config.toml
n_layer = 14
d_model = 384
n_experts = 32
experts_per_token = 2
d_expert = 112
d_shared_expert = 192
activation = "swiglu"
moe_layers = [1, 2, 3, 4, 5, 6, 7, 8, 9, 10, 11, 12, 13]
n_empty_slots = 4
router_score = "softmax"
normalize_top_k = true
routed_scale = 1.41
balance_loss = 0.00329
balance_bias = false
router_noise = 0.3
router_cosine_scale = 14.0
init_std_router = 0.016
lr_router = 0.000268
vocab_size = 8192
norm = "rmsnorm"
norm_eps = 1e-05
tie_embeddings = false
optimizer = "adamw"
lr = 0.00123
beta1 = 0.95
beta2 = 0.95
batch_tokens = 32768
seq_len = 768
train_tokens = 335000000
steps = 10224
dataset = "wikipedia_en"
Below are experts of layer 5 (counted from 0) of a mixture-of-experts language model. Rows are named router (the router's row for the expert), gate (a neuron's input weights, with its number), up (a neuron's input weights, with its number), down (a neuron's output weights, with its number) and show model dimensions 64-127. Each number is 200 + 30 x the weight over its row's rms, rounded and kept within 0 to 999.
Before each expert's rows: a language model's description of what the expert responds to; "comes after" lists some tokens at least twice as common just before its tokens as in all text. This comes from a sample of Wikipedia text that the model never trained on. Tokens count by the router's weight.

# expert 14
Description: Single digits inside dates, years, scores and counts, plus spelled-out numbers such as four, seven, eleven.
comes after: " ", "1", "2", "3", "9", "4"
router,241,160,232,178,176,224,179,193,199,228,171,200,239,193,239,218,221,145,154,180,198,158,231,200,163,185,197,154,181,175,205,221,185,243,208,217,250,203,251,236,173,184,186,250,241,149,195,213,176,220,150,168,179,213,173,200,218,181,197,215,238,219,233,241
gate0,180,206,146,140,186,202,242,131,192,154,207,204,144,139,191,161,173,215,246,157,226,199,129,172,198,166,237,291,181,207,152,215,198,202,252,255,198,183,219,155,181,195,218,174,213,191,209,184,238,179,216,222,162,238,227,163,188,243,218,210,173,225,198,210
up0,160,259,304,244,200,225,201,260,198,203,238,183,203,202,165,211,206,144,189,249,224,177,257,215,227,206,251,195,195,209,227,223,151,177,180,158,187,192,184,212,240,202,163,217,169,252,213,222,207,246,156,183,196,213,178,278,235,131,140,216,203,171,213,191
down0,256,205,242,205,209,196,152,170,242,180,213,286,138,171,216,219,255,213,174,214,265,184,188,212,226,196,180,169,238,175,198,155,171,205,194,209,185,213,176,213,180,247,177,196,248,189,192,177,219,160,206,200,210,190,166,237,190,205,224,208,132,232,175,182
gate1,189,162,200,197,163,217,173,183,210,248,193,257,192,217,219,205,232,173,188,153,180,172,167,198,163,252,204,183,225,183,170,243,160,192,241,253,211,179,166,178,211,193,194,234,235,141,189,222,205,175,174,185,131,274,225,251,163,233,268,245,200,182,188,197
up1,202,210,188,192,185,217,239,167,202,203,247,171,159,194,165,184,200,276,216,173,206,186,183,232,235,192,214,189,201,184,210,246,201,187,175,212,151,220,151,194,194,240,218,195,216,170,160,158,196,185,240,190,253,182,185,187,169,164,204,179,205,286,147,184
down1,112,215,216,163,261,210,202,171,159,205,203,196,209,171,150,182,208,198,158,224,152,209,227,211,241,192,192,243,216,216,223,153,210,220,186,188,222,178,232,188,178,172,226,201,204,235,187,195,174,229,220,214,178,153,182,164,187,231,160,242,219,189,232,235

# expert 23
Description: Bare spaces, digits within coordinates, dates and list numbers, and table pipes starting rows in sports and geography tables.
comes after: "2", "|", " |", "0", "9", " September"
router,116,220,167,198,220,160,270,247,206,223,236,222,156,216,191,216,187,215,213,185,186,219,219,165,252,199,209,156,140,211,203,215,202,189,197,238,214,235,194,233,226,216,208,181,175,265,184,196,247,215,209,207,208,186,166,230,199,235,224,217,244,142,236,138
gate0,203,237,249,220,205,188,194,197,227,221,210,169,228,175,205,193,186,226,254,214,170,188,185,201,171,236,168,194,257,182,178,210,225,206,216,222,200,241,236,224,206,181,234,175,243,171,179,172,210,187,150,219,206,244,181,198,208,252,219,198,171,186,210,187
up0,190,149,228,211,265,181,189,204,255,169,214,159,173,225,236,259,201,150,122,130,217,247,240,217,173,168,237,176,175,238,189,223,180,213,201,213,145,160,213,263,215,233,227,238,206,202,243,237,225,174,196,135,209,212,210,217,213,180,174,207,201,153,192,261
down0,222,181,211,222,239,200,247,163,222,186,161,217,170,216,233,185,211,185,219,261,201,180,196,239,207,199,195,185,198,146,205,211,173,180,221,257,224,199,211,189,172,176,161,183,190,201,205,148,174,255,226,186,225,205,226,185,229,189,232,193,186,241,177,227
gate1,264,169,106,201,305,162,103,172,257,152,175,139,229,224,225,151,218,196,187,197,209,157,219,199,230,207,211,200,201,185,233,198,216,221,172,168,212,248,196,223,228,242,259,230,204,242,142,241,153,210,212,234,217,200,248,197,184,163,205,167,183,193,234,206
up1,172,186,212,179,238,228,211,266,171,184,202,266,141,223,229,185,202,185,196,196,214,148,174,255,223,204,181,228,234,225,199,145,169,227,233,199,198,257,164,204,162,230,224,257,221,197,218,182,232,234,182,188,236,216,226,201,214,184,198,234,264,193,217,205
down1,209,170,205,234,222,214,211,204,211,191,128,207,194,224,155,172,170,179,180,159,177,176,176,195,226,238,232,157,231,186,238,256,220,188,190,216,225,196,188,196,184,220,167,214,171,173,187,184,197,209,172,190,199,197,195,170,186,239,210,128,127,208,219,199

# expert 18
Description: First digits of years, counts and percentages in election results and data tables, such as 1 in 1,435, plus thousands commas.
comes after: " ", "0", "\n", "9", " (", "–"
router,152,164,256,233,172,257,182,175,211,162,192,237,263,221,151,198,249,234,157,217,161,200,208,225,187,186,178,200,228,243,212,185,154,181,217,182,213,184,200,218,254,241,164,147,230,219,238,186,156,241,201,251,238,225,183,202,195,229,189,165,200,195,209,156
gate0,200,232,192,195,198,241,185,203,217,220,254,164,169,171,179,240,251,208,192,194,189,193,225,218,214,234,237,249,205,156,205,197,190,182,200,188,207,241,133,202,133,140,238,166,206,212,190,209,254,223,163,233,154,214,214,252,190,245,232,200,171,230,211,214
up0,193,181,141,209,215,205,202,257,240,211,272,173,233,174,209,212,212,152,170,223,219,239,150,151,168,218,194,180,205,197,197,198,201,202,221,204,203,198,184,166,202,174,172,162,253,228,174,216,196,159,212,294,173,202,228,194,199,224,164,175,222,229,235,193
down0,219,227,168,187,199,196,235,233,187,222,245,151,143,194,262,215,213,225,136,197,215,171,210,254,210,201,158,217,186,215,232,218,237,192,181,157,223,204,223,179,167,237,245,182,265,246,231,185,132,221,172,188,133,156,235,168,206,186,199,250,162,213,224,245
gate1,178,241,246,204,175,221,187,178,197,194,200,196,186,186,248,161,255,185,226,225,228,229,246,200,235,144,238,237,172,230,277,215,161,174,239,219,199,222,241,215,234,208,158,193,218,221,188,208,232,193,169,212,207,176,193,206,217,220,95,195,167,185,222,152
up1,192,226,176,191,176,189,240,101,187,92,223,166,203,244,217,223,215,214,210,159,216,211,237,182,212,223,200,171,211,172,257,179,223,198,243,216,162,203,165,205,237,223,175,179,222,180,198,233,217,216,178,222,257,177,175,187,179,211,176,167,289,189,207,167
down1,172,174,215,242,249,153,183,157,205,194,215,224,196,248,185,192,238,201,224,193,232,198,217,198,196,225,193,216,168,198,181,200,190,178,172,148,206,220,242,178,186,208,170,177,215,159,178,235,253,186,183,219,268,212,191,234,195,206,185,158,151,182,214,187